Experts of a small language model: 13 layers.
Below are experts of layer 7 (counted from 0) of a mixture-of-experts language model. Rows are named router (the router's row for the expert), gate (a neuron's input weights, with its number), up (a neuron's input weights, with its number) and show model dimensions 0-255. Each number is 200 + 40 x the weight over its row's rms, rounded and kept within 0 to 999.
Before each expert's rows: a language model's description of what the expert responds to. This comes from a sample of Wikipedia text that the model never trained on.

# expert 17
Line breaks ending list items and headings, opening quotes, subject pronouns he, she, his, and first pieces of longer words like resemble or interrogated.
router,239,180,217,245,221,194,186,243,233,215,185,210,179,267,179,215,204,206,173,192,197,216,186,255,215,289,239,119,233,260,165,282,252,195,160,190,188,161,219,227,271,216,222,180,271,191,238,262,208,228,289,175,170,214,175,201,258,193,175,203,212,268,131,223,258,306,231,223,238,166,114,317,129,187,232,115,178,237,178,211,203,192,179,163,283,177,164,199,194,157,189,168,170,180,242,207,240,264,184,206,199,144,179,273,213,185,168,209,232,145,243,212,201,229,187,232,212,244,187,99,311,239,184,238,187,234,268,241,254,193,249,284,230,225,206,258,174,226,220,179,222,184,271,212,168,196,225,207,191,235,213,227,237,234,257,234,231,263,236,146,231,195,166,210,247,185,179,157,283,210,219,216,165,163,265,252,225,129,148,239,226,169,169,184,207,202,226,221,188,174,201,245,200,265,183,192,208,255,242,221,190,192,146,208,198,211,174,140,269,188,197,237,202,181,198,203,221,140,121,209,155,196,183,206,172,152,191,185,105,197,178,179,172,139,287,162,281,169,216,237,222,179,182,264,167,216,241,121,242,199,200,215,174,190,236,258
gate0,285,201,199,176,164,219,184,206,213,213,184,270,148,120,189,166,187,203,214,195,197,188,178,241,251,186,158,176,169,190,207,287,280,266,191,128,264,173,203,211,180,238,224,240,154,148,237,205,240,195,150,242,250,228,212,132,212,214,172,210,206,202,148,234,178,224,218,257,225,167,232,164,208,116,206,146,306,254,162,218,145,182,221,221,177,210,217,141,167,172,216,215,202,162,144,178,231,200,199,217,192,168,160,222,136,212,196,203,161,285,110,232,202,138,283,278,247,190,281,219,217,122,209,218,161,178,148,127,194,220,232,172,243,213,198,199,194,223,215,294,159,205,196,262,149,213,220,221,276,214,261,212,174,225,249,231,231,179,246,170,174,132,241,195,304,254,161,164,248,250,207,231,185,168,226,138,188,207,204,219,195,200,169,156,172,190,255,166,152,219,157,179,191,193,183,253,148,205,261,184,183,235,210,172,130,212,193,169,184,199,230,121,237,132,217,196,198,297,143,235,175,181,221,245,228,150,187,205,145,152,173,166,215,246,279,164,154,121,87,199,222,194,235,194,195,185,188,193,207,133,173,199,172,160,262,240
up0,205,166,121,207,181,212,223,185,202,245,224,173,208,174,201,210,240,219,199,238,291,182,259,143,221,160,173,219,165,107,190,144,185,181,175,225,179,216,175,193,245,226,209,164,143,178,217,266,138,172,204,230,217,257,218,231,167,192,255,173,254,186,166,160,166,187,198,180,189,237,191,219,218,241,172,226,133,180,276,231,219,174,163,222,164,187,204,251,162,184,150,226,233,228,203,264,264,222,189,113,221,189,308,193,252,213,164,242,232,160,245,149,187,226,214,220,209,171,162,216,152,213,244,299,196,217,221,211,244,195,198,174,174,124,178,164,177,169,290,229,153,191,124,263,254,250,175,192,202,254,244,196,174,194,154,216,120,113,209,147,233,221,218,206,177,199,190,251,167,153,184,184,203,241,315,236,169,133,243,164,251,264,278,239,162,169,235,188,197,169,206,184,155,247,190,222,185,108,146,171,249,84,115,174,237,141,205,212,216,196,219,194,246,206,129,207,173,186,103,164,246,173,201,232,218,202,229,271,227,164,151,168,198,132,162,233,181,252,279,246,241,217,195,235,195,168,160,228,205,260,191,203,185,189,247,160

# expert 55
Vowel-ending syllables closing foreign names and places, such as -a, -i, -ana, -ina, -ara, as in Kavala, Marchi, Damian, Fila.
router,264,212,254,176,263,247,210,271,229,247,179,166,176,195,183,229,205,242,206,209,238,163,162,279,247,237,200,212,217,246,178,162,249,249,200,275,187,152,152,236,237,176,227,209,240,199,204,196,255,177,261,144,144,203,189,176,269,215,148,216,158,258,177,236,252,176,215,172,184,156,153,234,151,150,239,208,198,291,149,228,193,189,210,175,197,186,153,186,222,174,204,216,186,214,241,264,242,173,229,190,241,225,249,231,212,204,232,242,131,174,304,158,158,229,222,263,248,185,171,167,264,188,228,224,179,228,228,163,228,232,216,267,134,185,248,191,226,252,192,143,214,234,277,242,136,217,140,167,187,228,215,137,209,159,221,305,139,208,220,144,200,266,179,220,197,215,117,146,249,252,208,219,236,125,161,199,256,167,182,242,215,194,253,228,155,205,252,218,227,206,229,284,174,234,154,132,284,229,199,229,196,208,132,179,183,258,230,147,223,200,149,225,162,203,173,158,183,242,222,214,165,232,254,237,113,161,187,135,149,237,249,160,179,159,187,216,220,132,194,210,167,171,149,212,189,230,194,176,148,190,90,183,275,230,253,203
gate1,218,188,208,191,221,210,222,213,201,199,208,231,183,248,205,219,141,132,147,229,229,142,185,240,187,231,110,191,207,203,145,222,241,208,185,206,215,180,213,205,200,226,162,195,277,216,241,145,170,198,222,186,222,212,199,253,180,227,238,184,192,240,179,287,242,251,173,260,223,190,186,251,166,221,273,213,231,253,215,190,160,215,157,201,177,243,99,129,188,167,192,156,206,206,217,193,127,237,304,209,316,218,191,198,249,74,177,206,262,192,249,176,197,222,193,158,155,191,220,163,184,135,262,185,217,215,322,173,223,231,180,181,257,176,173,292,135,165,166,206,242,176,184,187,269,226,208,208,174,157,150,164,285,227,113,204,163,178,215,185,222,157,251,185,186,242,157,187,211,250,200,209,149,199,189,258,235,233,183,282,181,72,194,197,180,128,196,246,261,181,230,191,171,190,244,107,212,228,165,176,238,182,185,222,306,219,185,173,191,192,232,207,232,168,211,102,170,177,202,261,179,123,168,254,174,214,207,110,180,250,243,146,203,132,180,225,202,183,200,167,189,188,205,167,200,203,207,201,158,185,188,192,174,219,120,213
up1,170,232,207,177,235,234,205,181,138,234,205,197,184,170,227,167,236,275,229,151,166,210,226,149,203,120,272,209,208,189,246,209,133,198,189,258,158,197,216,170,238,192,232,198,154,160,173,217,207,275,145,235,202,201,220,180,215,150,195,172,218,124,190,144,162,195,255,197,185,196,155,167,214,168,161,211,182,173,204,163,246,200,258,192,163,150,218,257,185,245,236,204,179,181,233,177,214,190,154,186,91,176,181,199,195,249,242,170,127,166,124,218,273,201,190,226,250,252,198,254,183,228,154,206,190,195,67,262,198,160,175,231,128,204,227,140,198,162,184,258,244,175,154,148,204,189,249,240,231,244,189,240,103,151,273,248,250,207,230,175,205,190,146,217,218,228,240,256,180,109,220,241,219,200,223,166,179,200,229,177,166,273,266,165,224,235,160,133,114,232,172,234,241,151,181,234,128,195,269,262,141,281,219,168,153,163,195,165,197,211,183,203,147,249,220,271,296,186,187,168,192,254,180,193,225,187,235,267,289,168,183,267,156,208,153,177,184,201,199,194,178,247,229,247,197,155,222,153,273,224,189,188,213,256,235,146

# expert 34
Prepositions such as in, on, at, during, around, and colons in titles, infobox fields, times and durations, like Kirby: or 3:52.
router,245,197,226,159,222,255,218,196,254,232,169,171,194,182,164,211,172,192,221,180,239,226,154,209,215,270,209,132,226,292,171,238,289,223,243,260,208,182,188,215,168,226,240,213,285,218,199,237,254,173,250,173,209,227,157,184,253,196,214,188,217,254,221,199,256,228,216,222,168,165,154,251,137,159,222,166,245,273,189,294,211,132,241,182,241,193,164,224,209,169,195,174,150,202,246,238,192,240,223,203,209,254,242,217,215,161,207,196,246,119,261,249,184,181,199,216,298,201,156,10,225,239,215,182,212,216,290,169,136,206,279,208,190,144,175,237,222,247,174,153,154,158,289,214,130,152,221,167,260,187,231,154,233,121,209,267,179,205,253,179,240,228,179,174,256,171,181,152,239,269,182,215,194,186,198,193,258,187,158,137,248,180,187,214,190,205,227,148,206,220,194,271,231,163,222,193,180,273,213,255,205,218,146,274,183,212,220,155,203,235,185,291,202,242,272,213,197,147,143,188,204,169,233,188,268,192,228,175,139,181,247,219,208,179,216,230,226,139,183,171,159,172,185,229,190,227,243,220,223,197,221,166,205,255,227,171
gate0,230,127,156,187,158,219,179,234,187,205,78,202,166,240,175,179,202,217,203,172,136,246,98,173,201,191,181,195,203,163,161,215,138,211,167,250,201,191,206,158,186,136,239,186,224,205,227,197,207,208,203,241,168,198,224,221,234,263,212,215,174,216,154,221,237,115,211,237,139,146,186,243,165,189,198,230,150,187,243,179,204,297,202,196,231,189,133,175,235,233,253,73,269,170,183,227,230,186,126,186,182,211,205,255,158,261,192,218,164,195,146,161,260,151,195,144,266,286,181,179,198,215,170,274,208,162,202,200,244,214,246,223,206,219,234,159,124,177,242,255,216,202,175,223,195,233,157,155,241,174,203,285,177,192,181,149,197,184,159,198,264,175,199,176,179,200,132,182,198,158,150,219,178,188,210,237,257,173,261,198,167,165,157,129,193,289,179,256,187,195,257,153,191,157,200,122,243,195,170,171,209,225,278,163,150,164,189,149,170,215,168,187,197,169,137,206,182,169,142,307,258,248,194,234,232,208,197,113,158,122,169,183,165,195,225,216,225,262,217,190,133,136,212,297,226,153,215,195,162,226,228,220,207,248,271,197
up0,166,183,172,240,174,245,191,159,166,190,229,205,259,172,184,238,219,186,247,209,247,203,186,201,183,202,176,195,233,69,149,116,242,181,194,225,230,190,200,129,108,161,223,183,137,218,194,92,162,177,246,207,228,291,160,244,254,230,108,193,197,173,243,243,201,251,209,215,226,254,240,243,198,238,158,255,180,221,144,173,243,264,156,202,221,211,191,201,197,219,209,170,249,174,185,209,202,128,166,136,126,203,226,211,173,157,208,133,230,232,205,204,149,255,249,256,288,157,270,167,168,235,249,206,272,167,228,239,175,190,246,197,160,228,183,152,167,162,195,244,189,123,199,194,191,140,166,222,279,205,200,257,176,174,141,154,144,159,188,193,184,229,139,160,243,220,201,198,217,186,207,234,163,279,180,199,206,224,241,217,188,207,230,241,214,206,217,206,192,213,171,180,181,173,187,201,254,236,173,242,204,104,279,241,204,258,178,177,229,205,142,224,299,199,202,192,148,170,173,273,234,102,202,221,229,80,200,195,270,143,247,232,210,154,178,190,190,176,230,234,216,189,205,246,285,160,256,238,217,192,243,158,165,185,180,188

# expert 9
Year prefixes 201, 202 and 197 before the final digit, plus short opening pieces of longer words such as mod, cont, Let, int.
router,192,154,168,207,250,188,182,249,267,143,194,127,209,178,200,176,185,157,206,242,213,251,228,237,200,188,252,228,242,256,171,204,242,277,222,326,239,156,194,258,220,202,266,319,319,154,170,214,178,249,243,164,144,205,179,177,261,182,279,210,220,180,188,234,254,288,209,224,223,165,176,248,130,151,280,196,212,217,198,239,201,158,235,225,211,191,145,236,196,206,158,125,184,201,204,193,254,266,197,157,218,253,187,276,229,169,187,223,260,143,290,239,158,235,175,236,247,217,190,116,265,149,151,214,164,197,248,227,239,211,221,308,180,170,238,169,244,259,185,163,141,188,209,224,234,175,203,202,184,191,233,144,200,161,172,207,234,190,242,137,182,241,92,190,216,135,160,172,211,239,216,220,202,145,173,201,196,163,131,215,198,252,208,178,193,159,260,191,213,202,264,263,150,162,178,210,246,230,277,213,230,194,161,259,194,173,200,197,248,190,176,215,225,241,206,172,163,164,159,255,240,234,249,244,170,190,247,165,209,165,178,198,239,174,181,189,227,191,198,213,197,207,165,226,192,150,253,178,168,128,167,202,209,183,265,202
gate1,208,169,205,184,165,168,253,234,194,275,177,289,256,217,259,234,167,229,237,213,214,240,178,112,301,162,189,227,226,208,162,242,243,154,283,185,104,178,207,226,154,161,173,207,221,167,232,182,123,220,179,192,160,205,242,204,220,230,244,108,261,208,176,241,142,97,105,232,187,133,204,233,160,97,290,111,197,197,221,173,187,190,228,160,198,250,228,226,198,160,212,187,256,287,216,229,242,219,227,265,210,208,168,252,237,237,194,175,158,275,198,190,212,209,204,187,187,198,161,172,201,195,129,149,260,210,192,258,182,206,200,186,181,226,127,185,253,191,170,214,188,200,225,226,189,221,149,162,194,172,228,182,217,206,171,269,154,172,199,201,306,208,158,165,219,155,167,188,193,215,227,240,169,223,207,212,254,203,176,221,218,169,204,192,215,176,159,172,168,277,232,234,202,244,249,177,222,215,196,225,306,221,172,208,224,184,235,135,153,230,242,171,202,196,171,252,173,110,254,119,245,185,197,207,124,178,189,220,138,136,182,200,242,183,145,209,212,183,194,201,120,181,120,265,211,189,202,210,234,182,200,191,207,117,194,267
up1,191,144,209,192,114,202,195,189,161,247,197,296,200,228,161,220,146,198,211,229,172,210,244,238,233,166,281,224,164,219,155,181,221,199,227,177,145,166,173,264,205,151,242,125,196,206,132,144,223,208,202,208,179,214,173,175,219,232,188,125,201,183,200,275,225,139,199,168,193,71,260,154,166,137,291,146,227,212,248,248,165,238,245,205,236,276,230,229,183,203,225,198,232,180,189,207,196,193,168,208,152,254,139,236,280,227,173,204,187,235,178,201,178,247,161,212,248,196,212,264,237,197,90,208,217,238,146,272,124,202,212,215,190,177,190,200,186,167,107,190,179,213,211,156,195,177,167,144,167,223,162,197,196,230,183,152,177,136,243,199,267,303,247,270,246,195,195,212,174,196,290,133,163,231,146,263,143,199,231,208,223,179,163,170,180,168,170,203,179,229,243,194,215,184,181,170,137,196,194,196,287,271,152,174,204,164,156,171,146,210,264,191,174,190,150,287,158,154,224,178,169,239,214,245,200,229,159,257,181,205,194,248,217,222,231,166,185,220,209,158,110,140,190,205,203,165,287,227,177,225,211,228,233,115,192,197

# expert 21
Inner and final pieces of foreign names and places, often accented letters such as á, í, š, and endings such as -us, -ia, -os.
router,208,201,216,176,269,224,198,228,203,235,164,211,169,226,130,197,187,138,279,173,205,205,238,253,179,220,182,192,258,256,140,193,243,246,184,236,183,207,197,211,243,229,305,250,263,140,227,264,275,187,264,137,144,194,129,156,260,176,192,161,196,268,212,212,255,230,247,219,145,148,239,296,139,166,228,161,238,255,191,202,170,189,242,188,193,173,176,222,251,158,193,192,186,254,270,225,218,205,198,214,197,216,294,211,201,155,180,221,228,196,200,171,183,212,244,248,245,157,103,164,224,211,257,209,95,242,229,187,246,237,252,237,170,260,194,216,215,321,200,207,180,186,286,209,176,199,235,169,207,197,228,207,216,123,168,247,166,190,198,200,260,277,208,211,224,226,160,135,207,229,268,194,193,178,244,203,218,167,210,241,240,170,195,208,228,249,227,216,247,217,222,226,166,185,136,209,269,226,240,218,228,303,190,235,184,218,178,103,171,151,216,184,186,185,175,207,167,119,216,190,127,190,241,155,167,170,224,183,220,191,211,122,194,156,258,158,256,192,167,224,220,163,150,175,178,235,261,149,160,154,175,174,227,152,265,209
gate0,141,209,186,183,196,289,180,234,220,225,143,159,266,233,191,288,237,225,190,216,230,198,179,191,242,213,257,158,168,233,218,225,208,192,115,206,210,196,183,241,190,266,238,311,156,186,211,225,194,135,174,192,199,171,216,212,134,205,247,245,229,216,286,189,198,184,157,200,174,177,256,273,161,269,184,196,170,163,188,190,108,187,146,246,174,171,196,217,226,142,234,175,277,186,196,276,179,181,207,212,199,240,157,184,210,239,204,108,197,210,192,192,239,197,179,256,242,194,159,183,149,243,230,178,208,187,181,188,153,258,169,231,242,278,238,165,204,161,259,117,187,191,226,176,253,213,188,202,185,89,205,222,194,220,221,210,184,138,146,232,205,253,175,179,251,138,208,131,184,194,169,209,214,243,214,191,180,220,172,128,181,234,187,229,237,198,219,218,249,187,222,264,247,218,250,199,238,238,174,221,233,174,310,178,209,230,94,141,140,239,255,220,146,183,249,257,125,242,258,230,173,200,230,140,265,266,193,216,142,215,207,178,191,288,205,229,184,204,182,209,198,149,174,253,124,194,211,295,251,164,184,233,142,160,142,226
up0,223,240,176,141,208,147,206,198,256,231,204,193,191,160,171,239,235,238,210,228,170,195,314,214,205,191,200,140,217,209,250,171,216,216,126,191,192,185,206,199,262,164,186,137,280,176,270,167,202,197,231,198,251,221,235,223,302,251,172,221,165,167,251,189,208,194,181,250,277,199,175,152,186,154,251,189,262,243,172,225,211,251,193,206,166,228,189,165,191,296,134,216,183,126,234,134,215,237,158,128,180,221,214,237,153,187,234,226,230,199,186,155,240,263,194,233,238,224,167,196,188,159,146,260,208,182,207,291,201,199,150,236,179,200,154,162,109,182,129,147,161,253,257,249,232,178,239,196,146,195,235,299,195,182,176,155,192,253,190,170,204,264,218,271,122,208,215,225,214,152,181,115,268,169,200,256,193,155,208,190,138,166,204,190,200,207,149,215,184,266,230,37,201,211,164,210,185,194,169,194,149,250,198,163,164,185,194,212,208,178,189,252,183,233,156,223,158,156,177,242,224,197,140,194,199,164,178,119,173,191,223,253,174,222,158,185,164,284,172,97,185,172,172,177,202,180,214,199,223,243,224,204,250,242,209,148

# expert 20
First pieces of split words in names and text, such as ess, aut, ort, libr, plus "However" and table divider rows.
router,229,162,262,199,207,252,182,231,255,218,231,177,202,149,218,202,128,60,197,197,194,219,154,243,180,229,158,213,280,226,204,218,227,237,260,231,227,148,176,249,241,200,264,237,340,245,247,251,209,131,268,192,131,163,175,229,269,194,245,175,173,206,231,246,251,260,245,259,220,209,217,189,183,228,209,221,210,285,217,214,230,241,247,249,185,180,140,245,172,191,176,135,154,163,227,179,214,232,184,222,216,216,202,236,225,176,188,172,217,119,230,176,229,159,169,196,228,190,182,59,269,209,197,222,190,163,251,241,237,209,234,207,243,184,165,105,194,239,155,201,249,225,297,205,205,143,227,194,179,199,233,203,169,139,162,239,128,186,205,126,215,260,177,196,270,204,172,177,255,216,219,194,177,205,201,207,268,201,228,235,227,211,248,162,117,209,304,247,229,232,300,178,207,247,217,233,247,195,236,279,230,195,146,241,219,168,222,223,255,213,198,194,172,239,251,212,235,133,220,234,156,165,236,197,196,247,192,230,250,178,167,227,198,224,191,168,231,174,201,195,226,182,193,201,168,222,220,161,171,225,151,209,196,173,278,188
gate4,193,214,178,195,168,254,147,217,164,200,336,276,281,200,252,252,222,220,154,185,179,189,234,198,241,188,162,182,224,187,216,251,249,166,178,269,201,165,140,227,181,204,170,101,253,167,246,209,178,185,260,249,309,172,214,230,152,181,170,168,182,201,199,203,232,152,177,158,217,233,194,177,240,269,266,244,215,306,217,247,183,255,198,213,131,174,235,209,269,179,151,187,164,178,118,205,202,216,213,212,221,156,229,291,270,239,155,197,152,230,184,173,257,158,177,186,167,220,161,156,191,259,194,171,109,217,180,151,206,185,196,194,223,231,157,189,254,196,295,207,290,168,229,177,183,220,223,209,226,173,237,195,197,212,219,185,192,179,197,149,213,227,161,179,255,179,161,168,225,204,188,185,218,205,198,168,236,212,244,186,152,234,164,277,220,191,93,154,166,225,183,85,184,155,220,282,229,222,176,212,204,245,125,196,247,161,223,238,152,185,156,181,147,213,212,255,209,268,194,178,182,238,140,120,248,222,199,167,206,219,207,183,193,209,183,186,200,248,233,129,242,161,208,144,144,194,158,265,275,225,190,158,234,163,186,157
up4,272,270,281,185,218,307,187,180,225,179,261,181,219,228,219,200,216,177,122,229,210,213,177,221,217,171,239,189,193,199,250,163,261,164,189,241,141,156,215,285,180,182,245,196,240,204,197,127,223,275,245,191,238,136,225,195,188,260,158,212,208,180,197,230,200,264,252,218,212,224,276,162,192,283,217,195,116,289,249,222,192,213,204,264,130,197,210,185,204,188,159,144,194,216,188,157,182,279,181,217,210,136,236,229,259,162,159,187,223,226,150,169,230,221,197,153,256,192,145,170,212,218,220,272,214,137,194,163,155,176,244,175,225,227,159,218,249,246,137,233,277,257,188,209,186,251,182,215,213,199,226,248,173,157,153,232,204,134,204,218,137,232,186,280,233,151,194,172,222,218,219,204,174,223,200,163,173,151,240,216,167,275,121,208,213,216,152,129,209,191,184,193,197,219,224,161,185,215,188,260,137,239,207,196,272,187,220,216,218,125,218,181,199,191,218,129,134,209,179,237,124,149,135,139,249,176,204,210,260,152,122,295,166,176,178,223,151,236,179,221,216,198,165,112,175,199,183,148,198,111,155,213,265,204,211,168

# expert 39
Name parts and everyday nouns like Hall, Art, House, Park, game, Smith, Green, and word pieces such as -ack, -ock, -amp.
router,209,131,239,212,209,188,226,245,231,212,243,123,190,227,214,266,138,152,210,223,234,259,221,236,201,235,231,214,203,254,222,220,229,268,204,300,181,183,202,217,273,260,231,260,284,163,221,251,250,149,242,243,191,191,159,212,289,168,191,235,211,193,205,213,219,221,226,212,180,160,188,235,143,223,205,183,191,243,153,233,208,157,254,133,190,169,99,253,196,218,230,176,159,289,222,219,237,182,173,166,191,183,148,126,213,227,192,124,200,156,231,178,154,158,151,261,193,168,149,136,260,268,190,214,215,198,241,284,231,212,265,232,211,199,282,147,214,223,196,95,204,179,265,206,176,152,182,172,179,189,211,238,216,154,138,193,194,179,177,193,187,222,130,156,202,185,163,135,285,199,248,212,189,132,189,231,265,151,179,208,134,214,196,153,189,147,269,309,224,170,201,264,247,181,225,158,156,278,255,255,225,191,204,163,191,215,233,193,224,211,108,196,221,248,249,183,187,168,232,192,164,204,208,150,259,188,244,209,178,198,191,156,219,179,230,118,247,159,172,258,275,201,139,224,152,206,239,186,194,204,181,214,188,198,219,197
gate0,217,188,230,210,191,192,135,248,202,132,245,236,200,179,281,251,215,229,191,257,177,187,232,187,198,260,202,231,257,176,269,238,237,251,168,195,184,185,204,168,117,184,194,216,128,121,146,202,237,177,152,208,251,167,187,182,164,295,245,229,121,219,141,199,156,169,129,210,189,135,172,174,165,171,202,205,169,168,208,267,175,265,267,133,137,206,214,223,198,156,261,184,246,219,197,215,167,176,182,280,171,184,231,165,216,172,207,179,228,243,208,230,210,84,222,228,185,205,225,216,277,272,168,214,191,119,193,195,150,213,179,177,170,214,242,99,197,132,193,188,202,182,201,117,264,235,181,233,200,206,169,225,292,173,163,206,250,174,213,228,221,204,190,168,158,96,197,203,231,193,119,162,183,212,173,221,206,243,134,168,245,195,229,191,205,127,203,233,245,203,210,204,200,193,207,162,198,278,144,197,233,188,148,170,253,247,269,211,262,263,202,168,108,242,223,212,117,193,118,214,219,179,220,208,203,232,243,234,252,211,194,174,179,229,228,219,135,242,164,229,175,96,246,235,159,155,166,147,179,208,206,220,177,218,186,145
up0,209,248,235,185,261,233,218,113,171,206,231,225,133,199,198,207,174,248,164,254,132,148,234,218,245,142,173,246,204,172,180,250,259,225,282,204,195,227,158,161,193,179,160,222,144,279,141,183,192,189,276,109,190,210,238,228,182,204,200,243,194,236,179,197,164,167,233,278,209,242,229,222,223,166,220,208,266,172,188,221,191,193,175,267,171,181,176,165,276,262,255,224,179,208,79,194,211,265,242,236,190,257,249,248,224,155,269,203,190,162,178,233,230,192,246,186,199,279,269,188,199,199,188,164,169,189,173,171,212,162,232,169,192,199,230,253,158,235,251,273,114,131,224,195,193,226,200,271,188,231,207,113,203,148,257,158,202,203,163,180,205,220,152,172,244,245,182,179,162,156,192,240,254,171,187,137,210,191,155,183,167,216,191,194,195,160,153,185,198,244,171,114,214,203,203,191,171,208,227,161,268,139,178,246,237,212,192,172,221,155,92,257,200,207,201,152,231,282,172,202,157,218,195,249,156,217,190,222,230,148,229,150,284,206,180,160,147,251,241,217,102,248,203,153,262,260,168,203,250,183,157,270,173,200,218,243

# expert 18
Final pieces of Slavic, South Asian, German and African proper names, such as -ić, -ski, -burg, -istan, -ganj.
router,251,216,212,236,268,215,208,230,178,197,178,170,211,215,148,180,196,115,273,232,143,180,135,298,173,271,207,180,244,245,187,246,205,252,278,237,226,193,231,223,282,267,208,235,323,203,199,223,253,250,272,196,128,193,180,191,285,179,240,228,140,242,164,233,205,258,215,244,166,185,212,221,115,190,229,136,217,280,165,233,211,128,190,151,212,183,145,259,237,236,262,238,165,189,171,222,237,221,152,240,216,268,167,142,208,192,222,254,196,141,223,243,170,224,238,214,207,187,173,115,266,212,226,213,183,197,217,197,219,199,250,219,195,246,221,171,189,267,199,130,227,243,252,208,244,209,153,111,196,204,171,170,243,127,253,260,232,207,216,159,200,188,155,142,227,218,157,142,204,255,221,191,215,163,174,159,219,191,199,204,263,196,139,218,168,237,269,222,197,211,230,269,238,223,214,192,210,220,222,253,229,198,110,212,202,219,198,129,250,213,161,207,186,193,239,150,173,159,188,241,168,176,269,221,214,235,253,227,174,163,199,101,245,180,236,171,259,187,219,281,199,164,180,178,154,186,212,177,210,170,155,153,243,174,233,234
gate0,256,127,231,246,179,182,239,219,166,202,179,217,210,208,172,285,193,221,189,285,221,137,238,166,270,181,214,219,207,193,211,129,219,220,125,172,253,213,130,155,165,155,166,130,128,194,212,176,216,195,232,215,146,145,156,186,173,246,169,171,213,183,193,200,228,240,177,210,191,148,223,191,164,148,248,195,226,206,164,174,177,212,227,205,194,203,218,149,163,174,134,212,192,217,193,255,211,112,190,168,150,196,194,255,242,197,207,207,188,218,206,200,238,171,194,219,207,158,184,196,147,235,223,189,220,187,186,165,196,333,201,177,192,152,159,181,214,216,206,210,134,99,167,264,243,121,273,198,240,178,269,208,196,160,251,192,201,143,175,211,245,260,222,262,127,189,197,246,165,148,122,166,193,208,134,249,113,213,195,241,289,177,213,176,199,221,132,162,212,212,253,206,203,203,212,216,207,131,158,166,258,243,164,112,162,289,256,233,210,220,205,201,229,185,180,251,169,226,220,235,231,285,275,231,221,211,204,233,118,220,221,174,170,242,260,205,153,157,225,228,165,233,157,182,245,198,164,102,311,193,179,168,234,179,204,274
up0,174,218,230,224,221,237,237,256,181,249,224,237,256,187,97,193,265,259,199,169,208,238,180,213,266,219,305,248,176,160,181,239,156,109,103,269,222,188,172,185,196,180,241,195,228,216,243,170,206,178,177,265,205,187,250,249,204,201,190,202,155,189,195,153,215,180,228,187,292,223,181,237,312,184,162,222,216,217,196,230,227,214,172,155,211,162,265,253,216,123,205,229,282,101,184,123,130,234,200,184,142,172,171,181,239,156,196,184,186,171,222,116,198,238,188,190,204,170,219,241,201,147,72,132,221,204,200,160,142,163,163,189,254,176,178,165,225,202,201,112,190,234,127,207,162,212,161,220,159,185,170,176,226,190,170,187,183,212,193,241,179,167,186,242,239,192,194,209,194,194,198,223,209,150,202,148,213,148,202,274,201,208,179,194,166,193,272,206,194,210,262,140,138,178,234,184,168,203,244,195,154,219,261,176,173,148,162,190,142,150,268,129,136,210,281,199,161,282,247,220,228,214,168,224,209,166,168,169,177,189,171,228,202,217,185,284,201,267,203,178,157,231,201,213,232,122,191,173,149,284,198,133,197,186,156,229

# expert 3
Coordinating words like and, or, &, but, then, usually after a comma; also direction words such as west, north, right.
router,275,208,247,223,217,224,188,176,280,214,172,191,202,236,164,135,194,218,269,211,202,149,230,270,142,194,206,203,172,286,174,192,289,206,174,294,201,266,223,222,234,259,232,217,278,214,260,203,234,209,233,163,212,206,152,224,292,100,234,224,179,250,167,266,197,249,228,206,171,213,146,228,173,188,200,227,216,163,144,208,256,184,235,162,192,186,219,218,218,136,180,246,215,218,281,203,268,256,228,210,243,211,234,204,188,225,204,173,207,187,259,177,142,170,211,238,176,156,159,141,251,194,212,234,198,178,277,261,222,180,159,166,214,220,173,245,237,280,200,209,221,202,289,228,151,193,160,200,183,237,178,156,241,203,240,219,221,228,183,169,189,159,117,195,172,145,152,162,313,204,224,267,191,149,155,187,241,212,180,163,259,174,252,140,196,214,240,222,214,181,281,205,185,207,222,167,190,203,247,215,270,208,163,244,185,180,176,124,283,226,227,191,239,246,222,193,172,118,261,211,144,212,239,167,258,176,211,165,174,175,154,234,147,177,208,63,229,196,147,194,157,228,189,199,157,220,227,160,168,185,172,172,261,206,271,183
gate5,223,163,128,234,132,184,202,237,206,229,172,181,248,236,154,204,188,119,200,167,132,207,210,248,254,218,199,192,253,178,177,303,222,170,252,205,177,222,199,110,152,196,118,215,250,295,198,216,239,194,243,227,139,183,211,213,123,223,151,215,239,227,190,226,190,210,197,243,233,211,236,187,123,204,229,210,300,228,152,243,203,178,120,261,238,184,179,163,238,223,155,222,229,142,191,187,189,206,191,297,178,204,229,216,188,256,196,199,257,203,187,226,198,214,257,220,242,237,262,184,217,143,174,210,190,175,220,178,195,210,207,247,219,172,144,246,179,113,123,208,183,228,132,202,240,221,187,276,181,188,250,232,163,202,212,259,257,191,205,106,184,155,224,188,236,251,218,202,158,209,180,152,156,188,225,227,228,227,242,135,167,198,216,219,150,140,248,233,127,225,140,195,233,216,223,264,199,165,194,257,236,153,269,177,305,208,238,209,147,207,173,148,173,217,209,175,274,153,262,259,211,131,220,227,196,222,249,70,214,202,224,155,173,239,157,177,219,182,194,207,189,156,154,166,130,225,187,209,248,215,164,250,213,142,224,145
up5,229,260,175,257,155,197,239,172,220,266,121,210,188,209,152,139,204,214,243,167,163,183,197,280,185,197,219,192,230,140,186,252,252,116,204,157,157,301,188,166,138,159,179,213,259,184,183,149,201,181,195,183,256,202,161,184,147,264,180,196,169,240,238,260,230,155,245,187,193,202,211,178,193,211,238,237,288,221,197,212,226,170,135,342,210,189,229,229,165,160,228,197,328,163,252,202,155,261,186,292,195,143,246,179,151,228,165,223,174,205,187,196,220,179,318,225,208,190,214,174,191,156,191,240,230,196,184,244,192,151,256,193,236,215,238,231,186,113,124,166,210,163,174,146,230,218,176,269,235,252,168,199,210,198,188,204,212,186,220,253,143,258,246,270,255,190,228,244,196,183,159,118,156,209,195,165,252,219,207,213,195,241,204,205,121,192,221,165,164,189,202,201,224,195,194,240,205,162,163,300,180,142,235,147,252,200,280,211,246,214,155,134,196,176,168,164,179,166,251,188,294,164,189,265,219,218,184,141,222,187,180,195,177,231,181,205,158,129,185,224,196,177,191,205,142,209,185,195,176,205,132,145,200,166,196,159